Experts of a small language model.
Experts: 256 experts in each of 12 layers, 32 GeGLU neurons an expert, 8 picks a token, a softmax router.
Below are experts of layer 6 (counted from 0) of a mixture-of-experts language model. Rows are named router (the router's row for the expert), gate (a neuron's input weights, with its number), up (a neuron's input weights, with its number) and show model dimensions 64-127. Each number is 50 + 15 x the weight over its row's rms, rounded and kept within 0 to 99.
After each expert's rows: "gets" lists some tokens that make up at least twice as much of what it gets as of all text. This comes from a sample of Wikipedia text that the model never trained on. Tokens count by the router's weight.

# expert 83
router:45 39 66 47 65 59 34 79 36 33 34 50 52 27 34 40 84 26 26 41 40 62 66 32 45 39 49 21 42 49 20 57 45 38 41 14 73 44 51 43 38 42 28 79 40 35 78 63 45 50 71 45 17 32 32 59 71 45 49 72 62 35 65 52
gate0:54 23 62 55 57 66 66 67 50 26 53 37 46 68 01 73 59 48 43 41 48 41 37 58 59 37 64 72 40 58 60 68 58 50 48 32 69 67 48 68 71 57 57 83 13 40 43 45 54 34 46 58 58 59 34 41 55 22 58 49 46 50 28 44
up0:37 55 40 37 35 53 69 36 68 38 73 57 44 62 39 51 20 69 63 30 57 49 70 59 39 72 69 36 71 39 61 44 62 85 53 59 53 28 66 25 66 45 38 45 00 59 46 41 48 72 45 43 40 82 46 51 66 32 46 56 36 44 79 53
gate1:34 38 45 50 31 74 77 41 64 61 38 40 39 41 60 42 52 62 44 52 46 34 46 35 74 54 76 52 42 32 77 27 61 54 49 59 59 26 46 86 46 71 39 57 63 45 48 44 52 50 63 57 53 34 43 61 50 61 46 51 56 53 58 52
up1:24 69 74 61 61 54 66 46 62 49 59 65 40 80 68 49 60 75 39 58 73 18 68 36 33 46 39 65 52 70 68 43 44 29 64 42 43 52 70 57 68 62 42 49 54 50 69 34 51 44 52 32 31 82 65 42 40 49 62 37 42 53 57 56
gets: "an", "ad", "n", "ed", "l", "en"

# expert 99
router:36 43 44 47 72 37 41 76 49 36 52 44 73 21 32 30 38 49 28 78 66 70 44 36 65 61 32 49 22 16 63 33 55 74 27 78 51 67 51 36 50 66 38 59 34 52 60 46 59 61 25 69 41 38 42 60 72 42 26 73 41 43 53 23
gate0:45 75 25 50 44 54 38 41 69 14 60 61 75 49 42 34 26 50 61 17 65 48 94 49 54 47 35 53 46 65 46 48 53 20 29 72 38 66 73 62 48 59 52 39 56 56 45 64 53 40 50 50 44 55 57 46 39 37 39 75 55 66 46 44
up0:52 62 16 40 48 88 30 51 55 60 41 38 46 40 57 32 59 57 59 74 47 50 51 48 32 46 54 37 54 60 67 19 39 70 39 57 58 49 41 71 60 62 35 50 70 51 20 33 55 37 54 42 29 61 00 49 90 52 73 38 48 67 53 36
gate1:57 25 32 34 99 63 73 52 36 39 43 43 34 45 55 51 48 47 41 56 51 63 61 78 61 40 22 72 82 55 32 52 48 55 39 71 49 29 70 90 47 31 49 48 55 39 90 58 51 46 49 34 50 32 39 30 74 58 58 57 17 57 63 66
up1:31 81 53 59 55 60 35 42 59 44 84 60 54 62 63 42 61 81 38 38 43 56 36 40 85 50 45 53 41 31 49 47 32 66 26 76 26 34 46 53 68 75 74 57 59 53 62 61 53 63 40 64 35 35 20 56 29 67 49 56 49 44 58 49
gets: " he", " they", " was", " she", " had", " to"

# expert 36
router:46 35 39 40 25 47 30 47 50 70 47 38 40 48 31 48 58 65 42 40 69 49 66 49 56 48 40 40 77 52 62 61 75 66 51 37 49 30 27 58 57 25 92 58 56 59 34 57 40 51 10 41 38 40 54 38 69 53 33 16 75 67 63 55
gate0:45 71 66 64 60 62 77 49 62 51 62 32 38 43 66 74 43 76 78 54 65 43 33 36 38 48 27 62 54 21 50 73 54 58 67 67 38 34 58 83 60 17 36 45 65 51 32 47 25 48 50 66 23 31 75 12 75 38 53 51 72 41 63 55
up0:47 50 65 81 51 68 64 27 40 24 63 53 78 51 42 53 20 63 32 48 55 15 47 40 41 46 98 55 46 80 74 52 64 41 24 48 51 66 56 54 24 60 56 40 49 85 57 89 49 55 54 36 47 35 62 72 71 33 35 36 65 63 32 30
gate1:52 29 58 58 51 20 51 56 76 41 64 72 54 42 46 84 34 64 38 42 52 34 43 80 47 45 56 48 52 79 45 35 72 62 34 37 38 48 27 48 66 77 22 52 46 46 55 69 46 39 51 35 48 60 56 49 53 33 17 63 49 62 33 48
up1:58 44 49 54 64 35 83 51 46 48 31 71 58 25 38 51 44 86 39 68 58 66 56 40 60 95 44 29 69 20 30 45 52 29 52 45 38 45 52 42 64 51 33 63 68 71 17 62 42 34 40 57 48 67 52 54 42 54 31 67 53 55 34 37
gets: "ing", "\"", " living", "ed", " football", ")"

# expert 9
router:49 49 60 49 37 72 24 45 67 52 38 22 55 74 70 47 22 42 34 42 67 45 27 55 52 68 31 43 38 40 55 61 49 38 41 38 49 36 16 65 49 56 80 64 56 52 57 40 46 40 72 63 25 64 55 20 46 60 79 57 42 70 41 43
gate0:34 50 56 58 26 48 53 52 54 86 48 52 77 36 20 36 22 62 44 53 56 61 31 50 56 26 64 56 49 74 32 80 58 65 52 29 59 65 60 52 43 54 50 64 25 55 50 41 71 65 63 56 38 46 44 37 67 50 63 59 91 63 79 46
up0:73 56 63 67 50 83 52 45 46 50 88 44 33 52 39 54 38 41 43 40 71 74 88 44 59 40 78 53 59 22 75 61 34 55 25 59 46 37 31 29 62 27 52 47 59 54 55 73 20 55 41 28 56 51 46 47 26 28 43 40 49 58 51 56
gate1:44 22 58 42 58 79 70 24 27 49 53 55 60 64 65 58 25 48 35 31 45 27 54 42 16 63 76 54 37 49 47 78 74 51 67 43 58 27 63 69 19 40 37 26 23 49 84 58 42 66 43 45 43 62 37 61 30 55 51 57 71 43 40 64
up1:49 59 39 58 44 60 46 25 50 64 49 39 18 54 47 43 04 57 21 73 47 38 57 21 30 72 63 65 56 69 53 55 57 43 39 69 57 27 61 64 48 34 53 28 58 62 68 57 72 63 72 46 46 64 48 79 24 43 45 27 52 33 61 44
gets: " |", ";", "|", " to", ":", " from"

# expert 189
router:20 30 66 62 44 57 43 46 70 42 41 24 70 72 32 61 29 42 15 58 57 61 48 40 33 60 56 38 65 38 72 39 35 37 33 39 70 44 21 38 47 44 62 59 37 63 49 33 35 39 67 36 41 26 62 29 45 62 77 63 49 48 47 25
gate0:80 31 49 18 36 50 29 62 49 50 69 41 43 61 48 59 57 51 17 50 40 31 15 78 45 65 59 49 48 83 32 60 48 40 18 43 49 81 43 38 33 42 28 32 51 44 35 40 40 79 37 41 49 26 44 48 47 49 52 54 45 58 21 45
up0:55 32 56 54 46 45 63 29 60 58 48 27 53 48 55 84 56 36 67 27 31 51 58 52 28 71 50 39 50 40 61 63 25 28 89 39 29 33 42 50 40 53 58 43 68 26 31 42 37 37 69 37 51 73 55 65 69 67 48 57 50 49 48 58
gate1:64 60 50 54 48 41 55 45 33 41 56 73 43 59 53 67 62 40 56 90 09 67 26 47 59 38 71 56 48 44 50 55 54 28 51 40 48 64 69 45 66 32 59 49 67 62 44 65 69 22 48 68 69 51 09 68 72 59 41 61 47 62 49 38
up1:20 46 44 64 83 73 48 56 61 50 57 61 54 44 24 51 58 36 61 26 72 48 76 51 71 48 29 64 49 64 81 36 56 57 57 51 55 52 45 82 39 54 48 70 44 64 18 75 43 54 51 36 83 31 42 26 49 56 32 53 80 62 55 71
gets: " |", ";", " |\n", ":", ");", ")\n"

# expert 213
router:81 45 51 56 44 38 33 54 14 50 70 58 52 67 45 38 47 51 69 29 49 67 54 41 34 71 24 69 40 39 60 57 40 41 65 47 61 44 44 54 56 80 53 67 55 36 80 45 50 50 51 31 34 75 44 44 87 63 68 38 35 46 49 29
gate0:33 44 46 67 60 73 67 37 39 62 43 26 48 62 54 59 57 52 53 23 47 64 36 28 51 84 54 35 50 68 47 84 36 60 40 48 62 58 81 52 65 53 76 49 47 57 33 41 34 78 50 43 63 26 53 57 35 35 47 59 43 57 35 67
up0:76 30 57 67 68 40 16 50 45 13 44 54 62 60 58 75 47 55 31 51 51 64 32 64 57 50 34 37 35 56 59 58 27 73 90 51 28 65 62 42 37 50 31 30 72 58 40 69 82 53 54 41 64 34 64 52 48 68 48 74 66 57 58 62
gate1:51 55 36 64 28 25 25 62 52 29 63 40 27 42 42 68 63 71 29 43 47 46 58 40 43 37 39 47 47 14 44 79 11 62 51 64 52 52 72 43 72 32 59 51 47 63 39 49 51 34 44 36 55 38 44 44 48 75 29 48 69 64 55 32
up1:13 75 82 46 53 29 43 44 45 43 40 49 45 66 63 54 49 46 74 57 49 34 48 55 49 60 51 85 60 62 74 58 49 27 59 51 74 30 73 70 33 53 47 25 63 49 64 45 71 40 53 48 56 61 68 33 49 49 51 52 53 49 38 38
gets: "5", "0", "10", "3", "8", "4"

# expert 131
router:47 39 52 57 84 35 48 54 58 40 46 42 45 39 46 44 61 69 69 56 48 52 07 46 79 30 23 43 45 63 55 41 57 22 68 41 52 55 65 39 41 51 24 61 40 55 84 64 66 80 64 43 41 48 72 30 14 36 63 56 49 34 68 58
gate0:35 35 32 46 61 32 46 43 47 37 50 67 48 54 23 51 53 80 61 32 48 43 62 70 43 36 28 52 59 23 81 41 73 58 54 45 70 51 56 71 39 44 38 53 39 66 53 27 58 62 52 76 48 44 42 36 35 21 60 33 58 53 45 64
up0:64 46 37 34 69 42 44 57 68 45 43 54 44 63 37 44 16 67 23 36 52 65 44 51 27 73 45 26 47 50 67 37 61 35 67 49 49 36 66 63 60 75 39 59 16 50 55 61 32 72 61 51 60 47 44 32 42 51 64 56 83 69 50 44
gate1:52 32 28 61 53 64 57 62 45 43 30 35 25 53 59 24 40 70 38 61 26 51 30 50 65 59 92 81 59 51 38 38 65 78 44 68 45 71 68 34 36 25 59 74 27 31 54 35 43 41 83 51 63 32 43 45 41 46 64 48 55 60 32 45
up1:55 63 50 36 64 41 47 54 38 50 37 23 55 37 61 70 54 47 60 29 30 71 38 44 62 43 57 60 38 36 25 19 57 46 60 60 51 86 49 52 29 49 35 54 90 39 38 42 71 74 64 65 64 54 53 34 52 69 61 75 40 29 48 55
gets: "a", "ie", "i", "o", "y", "ina"

# expert 108
router:27 50 29 42 42 44 36 63 61 55 47 18 43 64 34 88 20 48 43 79 71 54 48 23 30 68 75 53 65 50 42 55 38 34 37 63 74 63 56 52 63 51 49 81 35 56 26 60 43 44 64 68 73 58 42 17 55 63 63 32 42 48 46 49
gate0:50 35 58 57 73 52 40 46 33 49 68 22 58 52 46 54 47 60 17 61 43 26 64 24 49 61 28 60 87 70 39 66 55 75 42 47 42 63 55 56 62 58 54 62 57 64 36 59 34 57 43 62 45 43 18 50 62 45 44 60 27 41 48 41
up0:37 48 61 41 51 46 54 40 24 57 50 34 53 63 55 52 67 22 70 49 55 38 24 83 39 44 26 63 61 34 50 33 60 35 65 25 60 51 35 44 25 50 39 48 87 53 42 61 55 42 66 48 58 28 45 56 26 70 34 66 54 72 67 43
gate1:70 27 40 29 50 32 66 44 76 41 63 33 47 49 27 51 70 24 71 44 71 64 66 56 27 37 24 57 24 65 40 41 51 48 25 40 61 69 37 61 57 46 46 71 50 47 35 55 41 51 51 43 44 44 39 46 66 42 83 31 43 66 81 50
up1:70 70 70 39 35 50 63 54 55 26 29 54 65 54 46 62 45 24 44 48 28 62 67 45 24 31 38 38 67 37 32 42 46 43 41 57 57 61 25 12 44 39 65 44 59 35 59 38 54 61 56 78 40 54 21 59 50 37 67 19 15 49 62 70
gets: " |", " where", " before", ":", " from", " until"

# expert 76
router:50 65 51 79 58 49 29 45 62 33 70 27 62 78 59 42 30 42 71 73 52 41 42 40 29 56 70 59 39 33 29 71 45 71 43 41 43 70 49 39 32 36 35 45 56 54 68 52 56 24 67 73 45 49 46 68 58 35 66 37 21 42 75 44
gate0:41 47 63 30 23 64 61 34 64 45 38 71 16 47 46 73 69 60 48 45 38 29 64 57 39 33 55 60 30 64 30 51 31 41 24 51 78 44 21 43 38 65 57 47 54 50 39 25 27 40 58 43 58 32 50 49 53 48 49 42 32 75 54 42
up0:43 38 37 74 47 50 62 62 54 77 47 61 43 78 42 62 47 96 53 43 32 53 52 65 39 47 65 63 32 75 42 52 65 39 37 39 78 61 43 53 67 77 62 66 49 50 50 52 56 74 62 72 42 49 45 50 53 58 63 51 46 59 52 66
gate1:27 50 49 51 40 39 62 49 53 49 30 82 55 39 59 65 54 72 40 48 56 65 38 52 38 46 43 58 32 25 64 62 58 70 62 62 50 34 67 31 57 78 48 42 44 52 33 81 59 61 61 54 51 96 15 82 32 43 41 50 47 58 54 53
up1:71 36 29 49 46 48 29 49 25 69 55 41 40 35 30 77 43 51 61 32 70 35 43 44 64 60 76 61 58 66 71 39 55 35 73 34 70 63 58 52 60 34 34 46 53 46 52 36 31 37 60 46 42 44 70 58 56 40 44 16 71 61 49 32
gets: " ", "–", "/", "-", " −", "−"

# expert 97
router:48 26 52 49 28 55 53 38 36 43 50 26 56 79 46 49 45 54 32 41 54 56 31 35 38 42 64 53 48 62 74 56 50 37 58 50 53 32 48 63 32 38 78 59 36 67 37 41 55 42 20 12 36 50 57 44 75 51 47 75 66 46 37 37
gate0:16 39 47 59 21 73 49 58 80 46 49 82 40 55 38 54 59 41 55 43 37 53 39 53 56 51 33 37 35 01 30 24 37 67 75 70 55 24 55 26 18 69 35 26 59 59 32 60 20 50 61 47 49 45 54 41 39 52 63 37 51 62 75 50
up0:49 99 43 59 55 66 74 63 58 47 62 45 36 50 55 42 48 33 53 60 64 57 38 31 41 30 67 63 66 52 34 59 29 51 56 59 48 50 45 47 55 58 63 58 30 33 72 63 60 18 51 47 52 68 62 22 49 34 44 36 45 25 44 62
gate1:35 34 76 40 46 33 66 64 53 47 41 56 45 71 48 31 38 53 28 62 81 59 30 59 54 58 34 63 27 32 53 42 51 45 37 18 64 69 48 32 66 81 23 55 73 58 26 59 58 54 67 55 47 48 64 53 36 43 61 55 49 58 20 41
up1:80 48 36 53 53 35 75 43 46 63 42 50 42 43 60 38 35 51 52 70 48 40 85 45 87 72 47 40 43 33 47 46 50 68 33 78 60 44 22 62 55 55 62 44 42 76 54 60 83 47 45 71 32 44 47 65 26 55 63 74 53 39 50 47
gets: " |", ";", ":", "\n", " –", ");"

# expert 222
router:30 44 45 60 75 60 45 51 47 28 72 34 36 26 51 60 36 76 68 59 49 41 09 42 73 21 38 31 54 68 49 52 41 17 46 34 40 65 70 35 45 50 33 51 40 47 53 44 50 78 56 53 43 39 52 55 13 38 84 42 59 54 57 54
gate0:75 30 49 43 44 71 49 69 41 54 60 49 51 34 37 46 72 40 28 46 23 32 70 73 53 58 52 47 30 27 56 46 49 32 39 51 45 71 58 20 25 19 47 58 74 42 29 35 33 43 28 38 60 34 50 81 42 62 54 28 43 47 58 50
up0:53 46 29 39 77 46 42 45 20 70 86 52 49 54 67 45 34 56 53 47 43 36 56 66 46 66 57 53 57 48 48 30 33 44 29 65 60 59 64 75 48 54 57 20 56 56 52 39 30 37 66 48 58 55 28 40 89 25 67 45 45 38 37 23
gate1:69 35 70 48 25 69 49 71 49 92 49 53 56 47 53 73 63 50 22 36 50 59 31 86 79 68 60 42 57 55 34 38 46 41 84 53 57 60 50 33 54 50 23 45 26 35 26 66 40 59 44 56 70 40 45 38 57 30 46 32 44 39 20 51
up1:40 54 54 55 55 61 31 73 49 60 67 87 42 44 35 55 51 54 52 42 50 48 50 63 44 43 57 54 63 85 40 40 46 54 67 54 64 62 42 28 44 24 53 62 60 37 43 40 53 40 76 59 62 50 74 31 86 30 46 23 40 65 66 51
gets: ".", " John", "a", " William", "ie", "o"

# expert 223
router:33 76 30 42 57 51 29 55 63 35 29 42 37 69 33 59 28 55 65 38 70 74 51 26 31 54 40 51 68 40 63 58 56 42 56 46 46 52 38 45 47 44 43 69 42 48 83 63 46 32 75 19 39 44 37 56 85 35 44 38 39 17 60 39
gate0:39 37 39 36 62 70 52 44 56 46 42 61 54 36 78 48 61 35 53 41 64 64 76 52 48 39 63 48 37 43 66 60 21 26 19 70 44 32 29 64 58 49 57 43 35 42 64 64 41 67 51 42 40 56 16 68 71 42 44 72 61 74 54 53
up0:48 31 67 70 67 41 52 50 55 67 48 58 60 77 39 52 65 66 39 56 38 33 52 57 65 47 57 66 28 29 76 41 38 54 48 74 49 73 53 14 47 43 37 50 39 44 73 40 46 40 60 79 55 85 71 76 47 69 45 80 60 39 71 68
gate1:57 46 49 43 60 63 48 35 86 56 43 45 43 36 48 37 52 41 54 47 72 70 37 34 63 39 38 35 43 63 46 75 57 67 17 23 20 60 60 40 77 47 33 35 31 45 42 45 45 51 35 37 51 65 66 20 49 57 55 93 53 29 53 64
up1:28 60 51 44 39 50 73 36 34 48 64 36 43 55 20 99 54 52 53 44 62 54 41 58 25 30 57 15 44 42 46 63 32 55 40 62 41 85 37 54 53 74 37 60 74 37 42 24 44 54 31 57 57 53 65 62 58 80 59 71 51 35 38 59
gets: "15", "24", "06", "03", "25", "00"

# expert 224
router:59 12 70 53 56 38 50 66 37 55 54 33 58 46 24 41 32 70 37 52 56 63 54 54 68 69 32 42 60 35 86 50 55 43 28 28 46 69 29 41 49 66 21 42 29 62 49 42 40 67 33 49 60 36 43 29 53 53 50 39 36 55 55 52
gate0:50 39 06 65 35 45 51 13 42 59 49 48 47 53 48 57 24 56 68 22 44 46 64 53 29 53 39 67 52 49 40 67 65 87 40 49 40 63 24 41 39 51 39 43 45 32 61 31 31 34 40 57 31 59 51 47 33 40 52 35 45 62 56 46
up0:50 57 60 33 62 68 53 67 75 56 51 58 39 67 61 70 68 49 41 46 58 45 35 45 33 68 61 70 48 24 58 64 57 47 33 40 59 58 72 46 73 24 51 36 50 62 33 26 50 32 65 54 60 63 46 76 59 17 77 59 52 54 65 37
gate1:44 68 83 61 70 48 61 51 56 44 39 46 11 43 33 84 56 95 64 73 66 65 15 39 46 23 32 63 61 39 55 58 51 62 49 44 31 68 68 24 24 30 51 64 61 42 51 35 69 40 54 36 53 57 62 60 36 73 45 48 20 69 44 48
up1:55 42 60 52 30 40 52 58 43 79 55 53 52 42 57 51 60 67 40 18 64 58 64 71 70 63 82 35 52 51 50 64 65 75 48 38 39 55 28 32 45 41 80 57 41 36 59 38 28 42 41 63 40 42 47 38 48 57 68 49 32 51 25 19
gets: " that", " he", " I", " \"", " it", " she"

# expert 51
router:40 40 30 50 60 75 44 39 52 55 53 29 44 74 44 65 18 26 27 35 60 41 41 42 55 37 34 49 51 69 79 48 68 58 35 33 46 46 33 22 67 45 53 44 37 56 34 48 47 42 31 35 37 29 48 25 15 39 68 53 60 43 51 36
gate0:52 71 56 55 22 46 59 37 50 18 50 55 48 71 37 60 31 85 43 69 71 45 81 32 32 36 55 52 53 46 56 29 53 56 35 22 64 71 53 55 66 81 57 50 43 60 00 60 61 64 67 34 29 51 40 52 38 27 52 39 35 34 60 30
up0:55 37 44 65 53 68 27 48 75 59 51 43 40 51 58 49 53 40 39 43 43 43 74 66 75 29 71 27 43 50 21 41 56 51 75 35 73 60 77 55 70 51 77 75 45 34 37 50 58 37 35 71 53 26 54 64 80 60 73 46 75 49 60 74
gate1:22 42 37 37 76 59 40 49 60 53 61 36 34 63 58 66 59 55 56 53 41 45 75 69 45 47 62 78 56 54 53 54 27 38 54 65 36 73 16 43 58 60 49 51 31 41 70 21 48 65 48 66 38 29 64 17 47 44 51 52 62 35 46 28
up1:57 70 47 30 39 41 50 41 33 50 51 52 67 49 40 64 54 54 45 55 67 80 65 72 38 16 42 49 62 35 43 45 61 74 49 57 66 45 52 36 35 30 46 54 57 56 39 50 49 54 20 47 62 50 69 24 51 75 46 57 84 71 27 45
gets: " |", "|", "-", ":", "\n", "="

# expert 60
router:48 45 46 63 53 80 34 25 52 28 47 34 42 69 42 49 19 35 21 60 61 54 32 27 66 36 39 44 47 62 60 63 47 53 33 40 35 38 28 10 61 20 56 69 40 45 42 45 32 81 42 46 38 37 44 24 27 49 81 46 55 49 62 41
gate0:59 41 45 58 70 78 56 41 62 41 35 38 33 62 77 64 43 52 68 67 39 16 55 57 64 65 51 52 57 47 42 89 30 67 31 49 44 51 19 75 52 41 75 41 49 35 55 42 56 50 44 51 37 62 47 50 22 59 72 50 55 21 58 45
up0:45 44 66 63 45 60 27 48 31 44 59 44 40 59 71 71 18 48 63 81 82 22 51 70 51 78 46 47 57 75 40 65 45 36 34 54 66 50 44 58 49 13 46 47 37 43 21 67 25 46 50 53 56 61 53 48 25 44 30 27 53 45 37 53
gate1:50 36 40 62 54 64 70 53 69 36 70 33 67 56 28 38 42 56 57 49 66 34 52 59 89 54 52 55 43 68 27 37 54 65 48 53 47 58 29 62 62 57 61 40 42 59 38 39 41 55 44 80 78 74 49 51 53 55 29 53 50 59 81 64
up1:48 54 62 61 80 51 76 72 53 53 61 48 49 35 81 70 38 47 81 49 36 34 39 24 44 57 45 48 35 41 58 43 44 73 69 81 54 51 58 39 54 66 26 45 15 12 80 67 29 53 39 47 32 86 62 82 15 55 59 40 57 40 56 50
gets: " |", "|", "-", ":", ".", " -"

# expert 239
router:65 39 50 59 15 72 36 40 72 52 67 36 37 41 32 36 32 55 06 63 32 59 34 54 41 61 62 36 66 37 53 48 43 57 53 57 65 53 34 84 62 41 55 62 43 65 53 35 34 38 33 46 57 57 38 44 65 60 62 47 42 64 42 33
gate0:40 47 48 35 43 42 73 41 65 75 55 38 45 45 92 40 69 60 38 47 72 67 53 65 64 54 28 56 36 54 32 54 65 61 35 55 68 52 08 69 67 55 46 65 52 56 48 41 62 33 34 33 46 40 49 55 69 62 36 44 57 41 58 36
up0:62 30 41 40 71 57 70 24 48 45 42 58 34 37 29 19 46 50 35 35 44 48 56 49 65 49 31 53 36 45 14 74 77 48 31 74 59 44 20 51 56 60 45 64 32 61 38 64 39 62 73 26 64 79 61 30 59 65 60 67 54 27 57 67
gate1:40 34 67 51 50 61 42 29 53 62 41 60 52 43 48 35 70 48 53 52 45 61 57 51 41 31 37 43 42 33 58 32 47 42 22 33 50 69 50 40 25 54 42 60 67 50 46 43 65 39 60 33 31 63 47 62 51 40 58 29 66 46 61 72
up1:82 43 37 48 40 34 46 31 55 48 63 36 34 46 31 22 43 96 63 43 57 31 53 66 56 50 10 46 42 34 47 48 21 34 53 48 46 52 42 58 56 57 52 57 54 76 59 59 55 31 75 30 59 55 43 53 38 46 45 14 39 34 57 55
gets: " |", ";", "|", " the", "-", "."

# expert 72
router:67 49 30 75 52 41 51 18 67 55 68 33 61 57 52 43 60 61 48 63 51 24 24 45 45 79 31 56 30 44 49 38 30 62 41 24 57 36 45 32 37 45 41 46 39 58 66 53 59 42 61 68 60 43 68 45 24 43 75 65 60 50 52 42
gate0:08 43 38 30 44 67 14 33 63 68 39 36 51 80 40 66 26 43 59 56 50 46 52 41 63 67 48 34 50 39 66 60 14 13 49 39 51 69 61 42 64 62 62 52 41 41 31 31 29 36 56 55 75 43 62 39 39 56 56 67 53 76 54 23
up0:52 21 54 55 18 61 43 38 56 62 50 58 62 49 56 22 52 35 57 43 43 59 54 38 51 38 72 35 46 34 43 44 52 60 49 58 69 71 63 22 44 27 59 68 18 35 57 52 44 64 58 66 75 44 52 08 62 36 63 46 99 76 55 68
gate1:64 19 48 40 32 56 54 57 43 50 25 34 53 42 42 30 85 58 33 70 22 40 61 62 46 77 48 42 38 73 69 30 66 55 29 60 53 50 46 32 37 29 61 28 49 39 30 42 52 67 44 65 28 41 72 65 84 70 60 57 36 70 53 44
up1:44 50 40 50 57 44 29 42 37 61 47 41 32 62 53 72 34 39 63 83 32 32 51 48 52 45 58 77 57 55 29 49 65 52 42 27 37 64 40 64 52 45 51 61 34 45 79 66 78 60 46 30 64 37 22 25 33 36 43 51 48 28 53 73
gets: " ", "–", " $", "/", "+", "===\n\n"

# expert 211
router:26 33 70 34 40 89 36 65 55 31 61 32 60 77 36 48 22 35 29 42 56 47 56 31 30 55 85 60 41 52 49 60 56 50 24 68 50 74 56 31 46 38 72 81 38 65 42 50 27 41 32 24 63 38 52 71 41 70 61 42 50 60 65 47
gate0:55 36 60 69 58 51 38 36 57 47 26 71 48 78 26 35 25 57 33 42 63 39 56 21 46 49 59 70 50 47 85 48 35 68 60 50 62 43 40 72 57 36 25 70 09 41 69 51 49 50 12 39 59 34 41 59 46 60 58 83 40 50 38 48
up0:29 29 61 65 42 57 32 70 40 42 23 28 62 56 58 48 29 56 60 39 60 39 40 62 48 42 60 36 61 35 71 51 55 55 49 29 24 07 49 73 69 49 52 56 50 21 62 77 29 75 83 35 76 69 48 59 42 52 49 56 31 49 53 59
gate1:72 40 32 51 90 20 58 53 56 66 49 44 31 47 35 50 65 64 57 37 29 50 60 62 41 50 54 82 59 62 67 56 51 36 43 64 49 46 37 56 49 41 42 50 70 46 36 46 36 62 41 55 55 27 31 56 69 77 49 69 60 52 55 40
up1:70 36 57 54 58 40 43 60 36 51 55 48 42 41 45 56 48 26 67 24 43 57 64 50 48 69 24 59 38 48 46 31 56 49 30 47 17 55 56 57 56 77 36 65 68 43 50 27 32 65 58 35 65 68 58 52 54 49 50 45 49 50 41 13
gets: ",", " –", "\n", "|", "-", " -"

# expert 58
router:38 57 40 63 37 39 45 70 77 35 60 50 68 35 26 36 39 44 21 46 68 68 37 57 56 21 62 27 63 35 42 49 65 37 35 51 36 54 54 68 67 44 27 37 58 65 54 44 49 77 48 56 44 39 27 48 68 58 62 32 48 60 59 40
gate0:61 36 31 57 34 49 50 65 93 21 47 56 65 47 54 30 54 54 47 63 52 51 37 56 56 14 43 35 61 46 52 47 30 61 53 62 23 33 37 53 54 43 58 32 63 64 59 56 72 28 59 39 60 61 55 70 61 35 46 56 65 69 82 43
up0:47 56 38 37 70 59 61 37 80 26 33 47 64 48 42 25 67 65 66 40 72 50 73 56 74 47 21 39 53 28 61 31 49 32 49 47 41 57 34 38 29 48 49 76 14 54 45 41 43 74 49 37 66 75 34 00 44 54 68 56 65 64 34 70
gate1:52 56 59 19 55 49 53 55 74 36 43 56 73 57 61 32 26 56 35 43 43 49 79 51 58 46 36 68 47 47 24 41 63 76 66 54 63 78 43 46 48 19 39 41 43 20 51 61 52 47 37 20 17 42 36 62 47 37 61 41 59 51 48 83
up1:69 47 47 49 47 34 46 41 40 67 49 83 39 68 18 27 86 54 44 79 44 61 54 18 39 46 80 62 54 38 26 34 43 45 50 36 49 58 47 72 70 50 34 52 61 37 46 35 28 65 26 57 36 54 46 68 60 42 22 43 43 65 56 72
gets: " New", " United", " South", "New", " of", " North"

# expert 1
router:26 48 43 73 18 51 47 31 61 76 29 39 45 79 26 25 34 61 42 59 44 58 59 27 34 74 39 60 34 53 74 52 63 44 50 50 40 44 56 61 50 23 77 35 44 50 39 62 53 32 43 36 47 68 70 24 65 38 40 75 51 37 60 34
gate0:70 35 68 57 28 67 56 53 31 40 45 48 59 37 40 60 47 51 43 40 44 56 54 60 53 31 41 42 87 39 60 49 72 66 51 64 33 58 79 29 63 61 75 50 40 22 39 41 48 55 29 42 65 61 62 39 48 43 57 48 73 70 26 45
up0:75 40 60 76 55 44 75 28 48 30 60 51 37 45 75 00 52 64 54 58 56 60 33 07 42 45 56 50 58 53 75 44 61 35 53 52 22 55 69 38 35 51 58 47 69 65 55 50 49 60 52 49 57 28 66 31 60 36 80 62 50 47 45 61
gate1:71 41 42 57 43 60 43 56 68 45 87 42 51 29 60 53 48 81 72 25 32 50 66 23 48 24 46 49 52 43 66 47 31 32 51 76 58 46 44 65 47 37 39 55 47 27 63 43 22 39 40 51 73 66 75 38 71 66 69 22 56 68 60 43
up1:29 49 77 50 43 48 43 45 47 47 27 63 65 47 38 67 58 75 62 36 65 55 38 54 06 56 58 39 64 41 41 45 71 30 42 37 69 44 70 75 46 40 72 48 63 78 56 69 28 37 53 31 30 61 24 59 33 81 51 67 26 36 62 58
gets: " |", "|", " won", " the", "'s", "-up"